Below are experts of layer 4 (counted from 0) of a mixture-of-experts language model. Rows are named down (a neuron's output weights, with its number) and show model dimensions 0-159. Each number is 128 + 32 x the weight over its row's rms, rounded and kept within 0 to 255. Numbers have three digits each.
Before each expert's rows: "raises" lists some tokens whose logits its average output raises strongly, later layers aside. This comes from a sample of Wikipedia text that the model never trained on.

# expert 11
raises: " the", " their", " his", " a", " its", " an"
down6:115134165173092143152110091170214117111099122111103116154158089171132044128107147150109108125171125139129142159147156146140105119129157081082224078171159154122139046099097187149176117174140071154132134157057131122135142066119105125078112119148106118069113115073061082128097097172148149136111115109120151139129100077153114134096135171155126127094116146123136093127165152115133121093154122141177108086098125169115142121109118099056132031131162137111143139121069108085177122148143124
down7:140121164176136142159138132122148119179114081176100160110171147107145115145148138129149142182079217125081134200127178122115142131103071167154112075162105098118163144081171127110141095078167146160115117161084097132144137197161091174120162158095082195073098111111096154085125165101124099138105134133118138144108131089141093131117146154105151049123128148074136133134090173108160121101148074155146052124114178144165068152122111209137121073158140146126119157129133161118046140123107126
down8:113102052151122186104141126153106129162119102102115117151176099106150110153153118121176198099116125195150103152182159150130142133110141154164143099104124128125100114091073112103083090158188127159104149119118163112120073121139180163092131077089167116058085163095032099052080104125154149123134155126142161097155112117108056141151144194101151122121083163123121147163122140107110107133094151148112169132164178125136162164195125099139163156108079093074144151139142104103208133112101147
down9:085109137144225080111112177138093106199165173074126125140118172133157187100154140184099086083151111184138107122092144070175156129112142140121102107084072110120147164103123111091122176148112086101153117126096119106114128144126114101106163171132135103171127147083143144095155159141028086145149118117092075093151129132130102167069117102170124130101119142102099154142171090164112097168154117064143154136171190075180114130120119148161157125162131080126079116069142174137132166132103162
down10:140130118078097137156161148179188084093116144082135111136129111173122168198134105081094101158104148150161140093116185139138102124139133077102141133147085082143183138098117111148126123173083169125101113147116151082131120158162152101130127116191112136151152139164174095152109086211124134119063114123135115175129121118130173162111102061117099143072168082110082094106186153060162100156151099178173142139107121071192122106070139077059101117161159111140087100141124152165167102107091109
down11:118128123142151116180116124144107197178155112098164094152096119145168105135157174140097168109089089203199138113178156164106129167125153102158094140103141135151156074139185160131119168115120130095144161186134147169121119085113128147163111111209168106134107130186230154131073119157141122145085162119131138181131147182165165150118085144117166136181124149077101105155101166187135135113074106117157155147109133155138097113136137097100084144095124126098142147205083120183125111070144175
down12:124166159090113129101103167119099120130154126107094111137125052094148175117115100166150124126164094129173153091157097100118097182114154152121120109063131120058119141200132121086178158180107119186137112124156161143171105116093081152087090088136132134050061100159100140127151039124160131135136121149171132113072165152097108132109124079141130152076136175186133112147104115146067191126118093109132088117122084089105079141077136124139168147107090136118076153090134106087057118130072122
down13:122122111125160142172093133123107162142102126131160122069140132134099148116162104125123127089179155108127182128121100126172100149147191109113137139134131122172104075118121089085110049147142132165172134084075160131178165054194128146140103064179128146163092113129117106100135132148122118149122129081153066070181101100097149096195185132177110157136156115150122097128129178149141118156132108103093088075086146143166182117071101104191126148121212181131095060094101164133108113169128094
down14:095123104126160138104104047070132158110137163166137083139063112102131130110117199101097145090078163101115128101124058131096052163112159130110094142123130120127116064132107097126163142132153124128106100059095138145161098148154062149063124110129184158069094129148188154108184157104089071133134113096159148129140142115102148128152103132176139152127152120152131117053098180138169118120178166126127166135154184072106119159137083143159187198127139127189095149141143090155145143082120124
down15:109056102145088142148104055105164119092081134105119092176161130154091172137137128091139137115135173115068090129161078110101103203152132143139156158094147114153040093097204118138096168103170079165085150166135140090109145123115169087126128092128136148122098123085082083186153115161153107107139168116097148101128148105159109130132166127165099121138073148099187176145110149156174114146125125121126051124107118108141142081157099093145151104085124117174207100116107045129122096136155099
down16:108142152147147195129128118172175073161186081104092141180117110134134135120129100102100117158127142133068088162167111124140127099149124114109149097120139169184103125067163080173112128093141184140158151210079106111137165103101109090095169188108153146138150155135185115191128130094117183150100098116170137094090114119157096119074107089166155187141127109118118138194093081097119180198168170090089124102069145107115115113120132149093093158131133101159139183128145070126176113103171154
down17:108138153100141064134089156113122130124097130094165115085054120063140093198166162162141101145074148174169148128100163095161124057130114147135152144180153132124139133194054100164110123170084120144127192159111122160169142135149088160144077093198154137132192156147083111166123151122071138156143155176139115156113136168132176167148129187150176086096094153127166115103136141174153134150129068116081121116141085109084145115143081108136126143092196128129124092099093130110168134169167110
down18:137136100094150098101136157079109166132104095142149107055135122156155116173127153150095107124112114106171172122114100096107101095098152125160124136128209067118150094120113116155122109132105103203141150144127096094109119203167060069125111106134143192052140049146106155148162072103131110136125121139068124118100188136123147183090112152146144102134143139176137118034118165180130134093164107081147112126130197129102165120144150070101143136154138072143105116162174125143128096145068078
down19:110158120172127161180164119086094186105169116175118064121071140070151125137091172132098159143139056166138160119123080135124170119103116136162113133134150115102081097153116130124143121146142106133061164040164125135123105114136095151108076164144191152150153122162175154135183119099122097150104146099144154096168155190111130128094128183110133142124101140152158109076138085148133110108209155153118102071125090112175197142113157121152187102082145132130119072142075146104073183171113086
down20:173108086142157124165153070171099142164116121105159112097143114154107075139117117181094112163110093159106158119124150159151163107142111133109135119046178154157129121191099183173095035135063167127129115154156099127133152119134131113161167110164101111170113142120120176130134133089118100088073087143135116066054138087132165146129161148161156125142078090158120112142043125123090110186169096150120109151128081177169113070148132183153147147091171114141107154081120200154122130113076121
down21:137135113074131071191112122118120122110121165101153065103110151206150091158101071075169139150116152162151091156144154170188100104162195084116141131129169080117174114152158158160093128180080084145107117158111052111139111184161122129125144145069114139145109136147098130103182093136157207147160134102146090145072093118151080109092139132127116106179114112067166188106117121141089107139107079155163140096095059132106132072126083141155171123148122122119176151151136158098129145140123170
down22:171121105125150099216053115169106116107135091127058144167098118121124200123111136126139081119167108110160123157119185187112141128109124186165170185151131113180125195158117141141140136135053169151143099116158115152143122131112156132097114135133096107143135152130181142186108191159136144096147060153101176176156153185140139106111173073110161125115170095173175115181145174100086155099152138147153119121103149144130126104157135140130154199065095144169096129124108071161119089082125113
down23:133138113126174171098134118112086176080147078117118175146131132050133123114125087152057131145086128161084145119133107115165111087087153096123082152106123162111187163128145140116101113141134141136099138093141167140130173138082135104097111182107119154122168122064173141117136132093156140177165112148109079135099139052154122097131111146147135090125163120191148144070098141186109101104096107112126132071202193145148118130118154151025158138117143140168173119179141171182054137190098126
down24:125138064119166114121064081137119097155121094167192105084135099091122100157180136158152112119138128125103152124125125172178126108136097116118138111163155093108118148111136133141135073123087103117079099152155091161132102203063113118128157108093123076141201221094170085141151086109069121112072144098140133135119109098126103146107145072179107111144151160116107104109155105200184113134146161150141144126194171136083133208152128044136111105132099134118087138081121083103146138143177175
down25:110094093095124102177145130151103159134176105115213066099124104119132157137143125115098153154040157091135174063156091117127143146125152116095077158151139105166073174141132148153165106163121102110152119115187117177119141154092127153146111095169088091141148115128147129090029122116193139096194099086157090106115198143071115091135164141160138153149193157144192117139107152153134134134132098131152161209132097077120162114172131060098103140122109094106161116072116127128126132129129122
down26:162163134153079098112126104121145127121090139118100154142047139132149092180123160152138106075160178110143132147112153182104107146107145148139087140131169117215081145172127152083094064143125116115122064177080078124161087099124113130073092100152117099156161143113119146040148106104155170176110086168100151130087128189108096115137145067088155229118135089127098166158120157104124143141138101128123120146076043140148146123115110173108101103102157144124140143093113134113162145154094060
down27:057138124137165109086084116138120143066114132090122162111109094098088106099154124186162162122103155111127150140155164122113116105149139075151096135163096185148173146193134185128170106122112087143090167143138150121121081174135139136149118125123188058134139166094188134130061144132086124114100142183117109075153115182165204158149116157136211116075135090100081107103186155197141107133106141100151085085117114136113135188165137148087092115129133102104135131123073138160087200131142125
down28:159135116072124074134125084041172202126061104188148165128146121107111189143101139122149095148116098158082143121152184154155070089193210107109177163123106121091121096133132135115113139127068145118107136145122148139120127111129137146141091170090114095096135132069117120132135139099061066120114205118143134091125076076101137142155085142092091109102149108137146058082140098127157119115093092129158124102141076097134076103129069181100121073103155145155118131164123103130126143079083114
down29:140110147172106139099132126160060114091213076065056215176119127135107122125121082093134061149140153120107100151118089165126118072134161128171116177097111103116128135135120150155159127139157161180164152101147126089166131169152167150122178083210123080195093147152169129158097146134158138122142163212142061130131142101144144164155119145146165147163146131166140131186118137069132159090109142187175112169096124113130169148143130133152157102159137107085128121125133114095129137102090076
down30:175162178084148132112082150114177136174085079151087144117096145168141053159106135243140152130109102137116135137147123116120123048084172168135119155099135089102142140117112183076125155118119136129051142165145128116110128171163138134091123148128126089100103086149070167089175108158145145133097162091060107104125092116115112181161089038113118156116137090154101104044133111103082126131174178148095161135113135166138167133092122173116116096083105098076134134118127127165124155127134133
down31:133187082141132157146115105127115151161149130093124115132119135130147147132134124137122197135183128129135129116089101104058124159181171105150095168164140067076106133108104113151157102194122112119105123160096130173108052160160097108067129144088054140088112130078129072192151105149075096157139126098127143167123119155128125133123152136125170143132205045094116115158141160135146112117157114121136049201084114065125149134096110150156128056110167152088139178102170174173157113092096132
down32:109072130132134146108122115135122125169134140112177135182156116126105160180118074141129097110093190183102157148121079135158152179170144117137149209145152143162131149112150088103119125156154040128129104159121107115122129128174148115127126146088072055159126102099081119096127181167178156064115099151142095133154151102158139126093114117138106171097097167090162081080168151127075084088138174166091129202158143149090117152099135099118147185154142111123169119052165103092176087156184116
down33:071124173122151077173128120141188143129186112196058158124120109129072108055157126109117116135111120155094120115111116096085116101137162172147168133114115143112142183127148140157160098087068139130116113150127118183098117107149110115157093155103169086103153145106235144167105048139058080108100112137100137111111112171095097141128100101112112127120101098192160104147118093149085140168165188154153105115102106120160069180144121183140150135087185126155117169193115121095159134152105126

# expert 2
raises: "199", "15", "200", "13", "20", "6"
down14:150138026125158139125067094109115095193137113128129154103163179095147181108120085157112144144063079107117150140074162144133175127137103079061117119160192118149110140173112127136061120135151119182104137127148165131153088084175145124125098114088086122137122115104008180156156135145149083100096136172098121149126143142109113084184114135101092112105169127049111114130156121157061126140121120131144133147096125157078133096166173137136121126067145112095183121103175146122128144095124161
down15:113105093123147149117133098098049138093137112089108154170064123165071090118110117117061091175095099115144106118107122100137161162105120167142108116107148111145069170104124138164141129146172162103106163107088166142152089126111155154136093087149167168123162100162150121103176173084126133081094171183113118114146132162087111109121101164083081139131079138130145113130132120170121107112132154157143102104124118154107135135131136065132216110197113147088112148001121089125237146141134110
down16:164130159088068125125140156120101156129066167112097098196153110152092136116149136115121111168145135135136172135083113131136143104132114079157137176111121130142124120111173143048076122092108169169156112068197171156181129217124137086112118143071129091084099133113154117064131189094149142152144061082130138098060104123098177128130123121121135204100113152146131102126142193071149154061107137119123089130105121079114106135145160158170220125118176142122089115099142103134132109106121126
down17:183124124115146124172163141138118133093071140143053173124149110141120092076147129154122131150081143099133120191155064052147119157125126113185142138108153093153119106124168118148048055138095097119171153116075154112139122170115084088085114132086117132112097072113182158127114192127127152135135125158111118138085122200129135121105081133171212107103176115089096154100127092145177140119129150137046075086147122090129121122159176152132107190101178144144102139110126119112146104069145085
down18:143094112097199126140122187185120117128087102144105076144160122131083130124144187155161129155145158082131157156145118154136179164104052158159112110174147128144143097130074072136104088099106095075115116120098126163147127077134117090158180111127163157130149148109247139127121103152130159073195120139085140162141169082150124153123163152131125054110146168141154143100095161142182120130122192062124118152187164096111064106171157149137152135116149151113090071166120158133110149119133094
down19:138136147099125072171188172131071114164164094131136171107090132106153132160124204094066156192086129158143158131088077117101098100105101148136085099110145137169177084125142135189101123147103104136134206161132103110141158131119144109103165122138148075147114147140112135207105150131103156078094124141076114118135097087152136158179117131133128153127087069161149118096127099155179167137144124117065174119177105143099122163155160119102126134076122111124125180170132173214049121090176143
down20:129094136191103074146106103178132081154159162141123141065134143113090100120088133129100161075128200110088044116141138107099117168087137159094134102123099160138140137128098063121178167136099163135126144117085121103081120163082173120119063110169099154168122140149091103100133158085137130127179079121162130120136158129132159150116101171115109105123105181096165127120108123115151098130186132073103079200080180137088107154130197160132110122139033181095112145115126207116140119135146102
down21:134157157119122164095062109121117198125088086099111076164169128160042123088135171133126121200129122128122144124089134140105096163049112109167183121109139091171116080132111090113168093083139155127109089193112086147105167150112091087148139105110121102067124116143163100076081130147111117090106129088117133118089184113142160097142150093164140159162136152140114208179063090081180118175089158135171106060132154109132135076131096103102094164118142137121138150113141094146185130137124152
down22:150078139088114105113054122117118122130091158097159080186057103081193160179129115159123143116114113145127144122123108120144118090169138142115099214144076068116150155090138091102116187080197128130130124137143129154114105150193151081105087167085113135172119049163112156162123106116177182127143107083103141137083124165140122119171109152168122125127130099128131107146098122058100162125081152094162109100157185147117200156166101165159069145149156139140098134071099075118098148123138123
down23:129116082167122090167131179121173133119153120078108141071134144144219110107127139141178131131179181116128159173109048132150143124134152078151129118113079085166111167122158143151127120144091121212170121140160196115099125119122164134145112073139195109107148170144184089178126129115053163162091080053154133089166125092174119130208151095112135129123108091116144121156180148106132118104084112082142090163159128132160188115127164160171148106150097143128153093082121128133119165125110134
down24:129096140077106123122083119131134172142167183141132115126125096136156089121115147158160152106167092097175184127102062141146177152156193150150114152088118125123129132084080101147149121125072063115138129110134152108126189173115131122150142091121159095151188129133098113109082144138132072150126179152123114116139146146096086138066145109071096163066198135107163119119165154119115155161221120160124097091093113137128101110160125208106151082161165140104161097130124106094002112115123139
down25:146155151099132146148162115067113151146172190109105121135068091087080098170062186169102070139139128149187080087151153135179055077120100113150105143053146154131167116182130132123177142110120150194116130106178167140120158134119072141054167120126123124098165114122126114188131109193080133159112137125155152105061155107076216091137114144117123134114147090083172112103121112106174154124109186157082116106136112106090151148113125140138090119137110126138132146151096133153128069163127129
down26:133092115136181168155153120094104159151104100148114147084125112143122162121099128154079105054147158204118141163102144081130141156161124118087109119175118124137147078157124062112150190145155143175080118157153051133191086050140176197107149138086126117160117125126150099104116127110174136114138201114126168126149144159116123076103169155121084136144168102145140126138142117129146178201183112158108138162087161152162110147112126105133155147124157068077152132138138155121080157228157159
down27:148170094131121119145137143138132142171103091134185156118144141145143065090094149132128179091081084065183115073096154135152152099104147081101086129108177064134120107116136147106096145138097102158075147170146101108103180162136112166135140205128137101098153105118092110160161217101172129120170082099131088087134115158147114146092152105099157085177186157156083111149107124138163097123097060059077148096156103106133200180121151143151132126101174168113113158071147146144165092144130116
down28:120127081029144102167144135149206156157098180105163117149137116161136108148085170152145143094086160120121165140092174148159165150132173123139116121111163134149114131107141149129131131147161149131092094164173116108205103091176197091114124151092135126145160133139167146124101180142200088189209140153152149096084152173124058096168124185170152144135153127090157118118182197128168125144143093105099178161112145109110141178158131099136130114127113197165111074146132150132154123120144175
down29:125123124111138173180128084110105088073161160160132119093145094116154063097150155172132082114094170131137173094112129127135123142144174074093134167103162108130121182100201153101157129134085147114167090167191086156117161157155116127071136102170184123150147113144105151142168121090111176100068137132125158101111092174160145073120130130141145104145077166144102115141094063043116164081124197128099133106123150115133142134182097119142111134140125154174076099084141158184218101175128128
down30:126084182118140080103111143115143087150151121157148098100095129144108077128125088126130094149120180129138169095162159024121094085124164127081179139080089120172117187116070144081116125149131108136163106041143095108113098121122064134167118171128146170146078093096208119123163076140140152099161091146160134104140104161142152113104136095160136150196093110133122165136123163162101146136137181132153095138093095122137133112082116098134096138126114231125074153125122089050139084113117112
down31:117098145161105055144094173113139124134111184146080099111108074073092113094128134136120186146120216152060138135204120126096097105141106145186138099100172151130117079183091116153142158134124089090125117137077149086166060135115130111162080127163122147113077081100098139164198113101134178128124121110087114169121093128192115142154112101107107146134202080160111114162088103168110128123150136103149155098109106158091074152176071188115132187136116132101077155119139141130116130147162128
down32:091121156176103146107144132146138187169098140087135141165098131172126152153153104127151140151140132126115137106228158106127101073174131138163085110153154121118151142135130129136166160034137105131135125099121079117124139163145114153124200169145107097176098091088117149111053115175117125101179103153118110072139129149089138109146122094069140130089204133080122151129192101103110133146100126129096139126144071128072131109104075155056128146132171178098156057144111109168106058113071178
down33:141169098155086139118098195143118119116137149081137058109118113195083144120113136121217124136120091110146125110143113118110120125125136101080092114077180140170164132072155121092160141150145106110168128101151145101151089140114158100124134100119167133082142098118105105145148211104157180087116190093080172115160121117102129142158105155114122122155098134146115156137043107149102153167132181112165129111255061086109125099121130133140139101134075087120186122150147111118169100068161105
down34:164124142148108106157074137126139177168140102152096111116118149115094117125094109103132119135103055129139096074118147184076084052082156131170111139114123116127142115164112147138136101116088131086179114124064186130135157098124140131168083120127148114100127151108153091134094097130108074142183172172094170134133125114119149157191099129166092172157171064170108179126143091159111135147130050152127093167066099145157174136161040153130188127148124135107075170158084194106151161120087091
down35:115133167122145121078113134166162126120170161106152141074120161111063128118197158203096164167154122106087146177105121085118134127156122155115119090134132171132121140116156117158128125115127122090181132140048162110153132081125069048118128045091129133094167110097146127100140125129141206146116103164167124159083106142165090092164086147134127155123104142110111115169138081109132078180158075120073109122115133156116071134143097111125073105114108101105128095137120149136058187019142115
down36:076124124085113092105141100124127133111136136163086126104188090147173116094119143139146165132102122083091058113058144122095116098139112149142159111136145087116141117102177088140090112068115126103108196109109157116139138174092067128177116144165134083127184112093102113133160157116119154069151137174139132143138098135133108139170085095111144130170114175046076103167031098106163079102084135073135116203137179153101038113184140135156094132104105139078146120134149153100128133094148127
down37:095128139033156131112156130157166161104106162190176129134129054179040150130146154118104158147123193171105166191178168095140126105156079155187119141075146105104063124125133130107127102133135098092098187178160107118033097131120111123150131122154166125150083087141148124137145085104103137110189166116140130143102076146139141107101115157138097155121135126169119109148111107113128146114167102122149071126143158099111187155083186167100103101146129074160093156084087116107089109161106124
down38:159082116133141098204134114129153102105108067116095130114125172133121132089138139140166142196109105032115108078114090103097132120126147079117158095107062171148075146095155113109144101092138125191174176104173090110133141129043154101086193079086177133155112157146216137174148092073160157136136110111127156155118144136085082081105114136145107168103140153151089129121056153093160108135128137148112141153138084134134097120183119150109111156147185126127071124169116160131152094135117165
down39:113161115106162178117129158148169122073184079170155169106094127186144132148167118130114110120151060157153091156108132169111148158148153168135135114174152135089098146157114145123179107152179130176137200089094175167100130107112134168183173136104126181168141131141054136163145116138135106173067126211135149046124196107112123119146126154133146108114086073109115120099148083171099134134115144124091167174117106151141174127084123147044154102110158088091163182123163138123130173141149133
down40:158089089146133145193103149164144153114162118157186054095157175149199118158133126163110149126157097095125153051156111156100111138148162108132106066169096156158075178155144152150068145149149199170038140160130112088116125115122106114115129142118140085098138120138062169171146121147120152153123136125113138140036121123121149162147154082118085128082120119128130074124192135148132102180101154083115180132125134121074135121122076134120169179094094149056155119118139186109142119139147094
down41:113129157077093123113152167093116105138102105154129159139108118116121128164154125148180122119167121125156110151149214100105134111108104075137113139119109150148172104141108097168128107224171136206089142118041108128109145088149235137086155120121078154163125103145093116089133134092180132137180134093066178105094107111102150092136184150094140125153134203108146132135148069178132146148072161142164148150104134092064182110120157123115172110118181116106088112106097161120087146134158160

# expert 12
raises: "L", "A", "G", "H", "===", "-"
down11:126175179171112099147158148073111127143062137167120073117127083149148106162149081122112084174177169064116120144146081148080105154108143145062130121098078078117109137181155144114124071088109153160083182110119130107179139124138112124173156113148155135168137080111131174142123143123137205162107154111162148089137120135150152103122158211166147196068179129127114139084089103169089155113145110146139126171108122138112111138109122159069113104086186121117076123115116122162184103114051113
down12:115125114076156151155134126113103165105129058162116094106123093093159093159054174184129153097137142118147109123177183125154078130124165097145095143133073177110140138160121157151109138056130105099095107145138157107117182170176065093044160126122136105103134099110105134113144195154120120119134134119188150147090144152167131093126142170146183096168128140080132190119125133133059114132104071130113198124123099111164143205105120098109111169144125039182125099146103170103131177126132141
down13:157171074149116096187120120161068137133137200119122140136148123142103102107113113140099140125144199114112136178108148074136136149077122110072133120144101167113112104117115109105152147152100109112080122191176137107079148152063115098145073123136103072199197111153099099103177172096080109115176123114154106168128146105062166150119133085137128169126116152166146140109169079149156141072102118149143140101116167163129138044131128142163139110013132146121089148132137144068157179151143109
down14:100092139146158140160139127123062092114134111161121121054178164160102167084123180113121160118108124100083082068128085151095105072118136117128151156096104118124199122133168134104108116215137070150131153120142155143168159143094091156073076107196113121105112077120194133145130150202155113173140101088102091118153149154081117100124094070089145147138123147169098105135153124128175200114164140098163097078129184117136173141103135154146124159094203077139125097094097152108124092128117117
down15:097131108180119158123159096147087161126101135111080166128090129130110168083190186071111210206138099140035083161126096172101137120155134080093101100155136111132101140170170127141123079118073177123145168148075115090129078122115104171179085133146117092109149129122165085128146139125121201139139143134072196081188125109114154125158116152089121152122072174124126139098168135083107119194149138162156094159131101110129140140129120160187135110148131185128119130158102153121073148132142094
down16:127068076174146158100076176107125150108103113140137071120134144103186139158151165124172117092167129048191112106188127152143118120114112176145109154094102132186164137104195090120125107150112143111154115092143147110141164121164141100157136125090119114089118095164130134076126111085210155139107146151087150070124114087099098130139127210169106082145142142083156172130148051060124138121074138115136172109186114131152138087112113104098167143160119145145145159061189089134173140111111093
down17:114140105149180160125129125130119159108157156160111107138105088147110099105146167128173075188160121092174124146115120066156096167153097110128074142082123119170134167059076112071160127108114119109164164097117078159143065136140130151113084123157076115164151151145206148122139146154147145080111140113130157117134100122156098111111148134108178103106181156059133148141153140123124155115175067100162154148095129113175106171101191175067098198167101136082054147185129090110143079125128186
down18:136131161102168190070139150074155129147116113134165126179202109179107104108099118177159087164186070101154148174114152082145087110111075137117112163160110154161188123157185115064111097141171109103128119131092106135128163143128132067113084166060098133109141095087110141059165096120092086123136163160124103141128146195107122071179118134111070100140078151103172158134162122117132095125115127136129131090169170184129161176164139148182107161164158117169154131136147137116127093108122193
down19:128147143108100140163101127180159107121191174181140158115084145110099127035092099090043164131091126151136150159169118122130103114116117162145115098147124168119079096109135153136147127106141165138084214123120154112109116135087119093210116146119122101117159114187255122100125105122108123125151113106175139138164105164122111172144133134097124135062108052058085115141087142133136133123108167128134131096099124148103084120151136116183154114161145165169097126193110176164135127163135164
down20:149065122085145086150088111174124145179138098155125127141176098105107100103097134084096188129124069199145112143176149118105182110189150138067104116127103103158072152111063102087111122165133181139187090130162134132187157126097133185094146163147075138071108118071110130130074133119169089113101102192111118081100113130137171093086127122094089080110126162183161070128084137094120090093091144071163110116140136135112117124145141120149132123078128108157140171111102130161126129206124113
down21:129146157217140209136078103103063131166103162128059087129155119141138082148181119186133144158155100061133147159069109107133098101161149119101128102075110098124157122134086163087148104109103081085185170165188160137137174174153132100119145127053105153185089095099075148177132173175112125147102141082174112129171133100103121116150127104147143144108162177092127114132159106079122129155153128133128134117097124208161131158154092171114152186133162153162138113169139110119156122153118143
down22:138121142127141114172168147155108129143156148097170140092131188071114145092160167125097063117120143124154091135153148158106159092156156161111170113119162142156123131073147144092087113115162161151160149117095144106076113153099108134190068147098103059120146119125104118137155158087095158093140108081123180096176110142133161118069150173158107134074112138131126187179091176129193144176095078159122149036131095103123172100115161102101211184116049104123113142129132061115132105117149142
down23:117080038131141129124173189086129157112091098198149113110112124134100145121099118179140138142124121104131144146149082119111200142170215066117070107130110137167117103142143118072136097102203120132101144121155180139105146095145120130160142092099103120136106128160155159144120111122151081125118171043093088098151080090149113113152113172138146095092101125150134121145196109110135133155175184138113082113118154169084063110090132070107147165107123123091166130172111140077145056085110171
down24:090112160152110116109106087137162167140099152186080096162156132107162218123216126141062121119112099104133155105127190135122161116123143099087139133212206097159142133128088107145110114128170152140178181075111175122071127114079151094085118155074115061146119168118145096110183158155145101122114129118072164133134078172139153143151103133136062148081124109149118135182156120071100152094152156149127154094090128160176091130124094169072130126141104160195131115128108114131127135149131151
down25:099132126161088090094192162148097118089153090133122158126107140162164121123157132149071152128156133137174090127132127074080195067137167069093026099125159118129111126135117153167125122148138125121166118136103147113140124143119139091178133148100117152113129114140031093073197164133163119089148143151151101127134067159132122086112073174118121070130133094141152143077135173186116100100084139069046156118120126105182118093154109123152124111138103166092140143156164086146113156087064090
down26:171117084130076144148098127143146077183158131132104140144141140106099134133143157135169136100143143073090198108134131095128077145139106152091107114095155134153119051133162114107125041174140076126202144138146146129084107123087090036130098114128116117086172108142108177111145074082142094152118085113197104116163102176182145104051121113131175105105147090138120096173145092149173105153130138146134110070111110167139183104144094128096119085107128190142179141123157066165092152104121113
down27:157108158154111140136157082092087107100059142139097133111122210190115130103110122137211131115189144069123189113128103106109111197093135069074123084156145120097114081113089107160141152136137147102118185130153110106100136116102097154106193179160156163194113105104045130142147142130112161111112140097157111160155133133142118098119172097179101159104057184147077136055118095086131108142122126127110129097087096134162143116137145176132085150105119169106115159129109174121164107139073176
down28:136134124133145160119118157138085168163068165095099116150130116168108121132129125151174114160125092091101102149144107076163125119150174126124153138143139111119127111122100056169212157074127087090153112087145159129141143134112153150128092177156167133153089138166116086085134145105140101095188209100131187112068101120141158060127193146115118101120209141102146119168187166144080151119100111136117102100185130098151174187128106088158090167045110095188142087136095131118149103146075127
down29:121075154144096104185106097110107192177108157184135179143134086148128081133143160045112132089106135114123129094114103107152113149121148139111087190081097085133124189177112126121136140100101088151142142049165137174158139131081144200142137185204128143102148135165164121195077130141153125133126106078131153160147103141109138075099135103155136091168194185073124168105084117133129179122101096165107128146098086112104127152111148110140086099082136192125137151179113095141120137098176110
down30:143157133154129042155172167159131103092129140136117109143120173164152083102106109128077080143105062153115143097130119166082144133156145128087110150128104112124165126133154128134158155131094093168113200184155185201112069120090131155138094132205156085148130123130255142105123074113116166119125148063144131146108153139148112150128128130102154129083107066124116101094126139148166136080096166124131132109104131126106133119144151111154082150140138120088134091152064118166077161129141122
down31:106161184143124140117166129118105127185105144165120181116100095111115121140136100139089142132117105138137062082131132147132123141169149140121127128054072114115141129179118089146126112111173137137122062090128133108131118077078137133137103158077194120129166123157078088092130173126207118157084040159076086072153149126137081157091098100107068157225174114089145108115108094077099082139111131135113138182105126130139101098148158150121104132091131112137172112144133071121169202062132129
down32:095096124181187169139109061108207182130128210110063117115112132156181089120143113153148152086132139096142140106135143163075146097129090144173157131142079158142167142142128126209132140085160116124190125118109122142130131101118152155124121133109168168065127085148061086129135168165040102177090100155100137170155133175145093163116138114129096152093103105135112133105118125175121137172073158116156108094134204170131158165146138122096100134128129070120119111136099123192120098086120073
down33:149100089128135113128179116139125164092130134110151140193121133121119186102097162097150142178139097065073109101120116127144129122138209198145173171090093094128063169189101088094098199134138132128113171164071168145085135168171097156095152109201157079130149134162122133115081144097123095109157176102145105113111141187112098155114123091117074128153109197108109121085136174147023181116092155125141178165148122116120133156100151095117125144133160126143121119164110090141144164143158118
down34:086184169102125051120135100146096175153115135139079116091135129071146149119164125108097144128125100108125210143148108176195164093154137123177142156114089135153130134125129148126097132201105156204081116112114114173089114113204090130104079128142159123091135135143181139089130089101106125132141177091066137133148136106196187149124114158107148127123106083162145112142108078176131125144159121093091159131082095135098071086152191135139044145056144154104101167113115157101130129177116129
down35:157184101084124162184166126102114133152093140105116115152111112134153186197152146095136137095139136140177140111116148137100176169107111078141066160147092163173158169065127102130134065115196151113140075084136097111108125108080135111151143097106066138123111144110062126187145157170072087162145125158167110123179062111106066130158113143155131158151129102130140167143153156134119131097084099105143107131089150066085146165113152127185104062039144174098168148139102128132133092135105093
down36:162073156117119124144083133142157139152083165072117109087161174068120102121143080086155123219081030080175169090135080087104195117101131153118151125120067100150152096131129099130133096122088119122149152105063187080160175109116109123133151142150093121122092057140120132121097105080111146093126126161121137139131153132111138116070110143161137139129128136111150213121115112110147120164150184076129115123169115092139106077117161115151126148110070101073064090074128159153135121136176134
down37:106133120177177152134118100122084201152104138121138125160133081102142099169083153083133167120122138077096122153088099119112109144099137107153135129111118109177109185130095118136161138162155184106169147166135120057116108131120175116082186175104114133105183151117125142169106128113137144140125118202116149141088071160163120143180100190197133214167078159151110141127144107075126177105103098125147153127073049143145148120161191105106077093138098140127071117111161094109141099172087184
down38:144143076159134184144113128079106142144154142196153133182114089133147103121163178162113166146103150111122158184104085131111109078103116095131143115105118137183131056121114154117182115110117107108166181090102117163136128109149153114179161178145157154123145057088251118177074167100127141083079126149123142193094151108112135117106104161151074120150158172154164102137126084162096172139148154131124101144133145117172153176089126127066158109109158160123087108172179151090074139137143098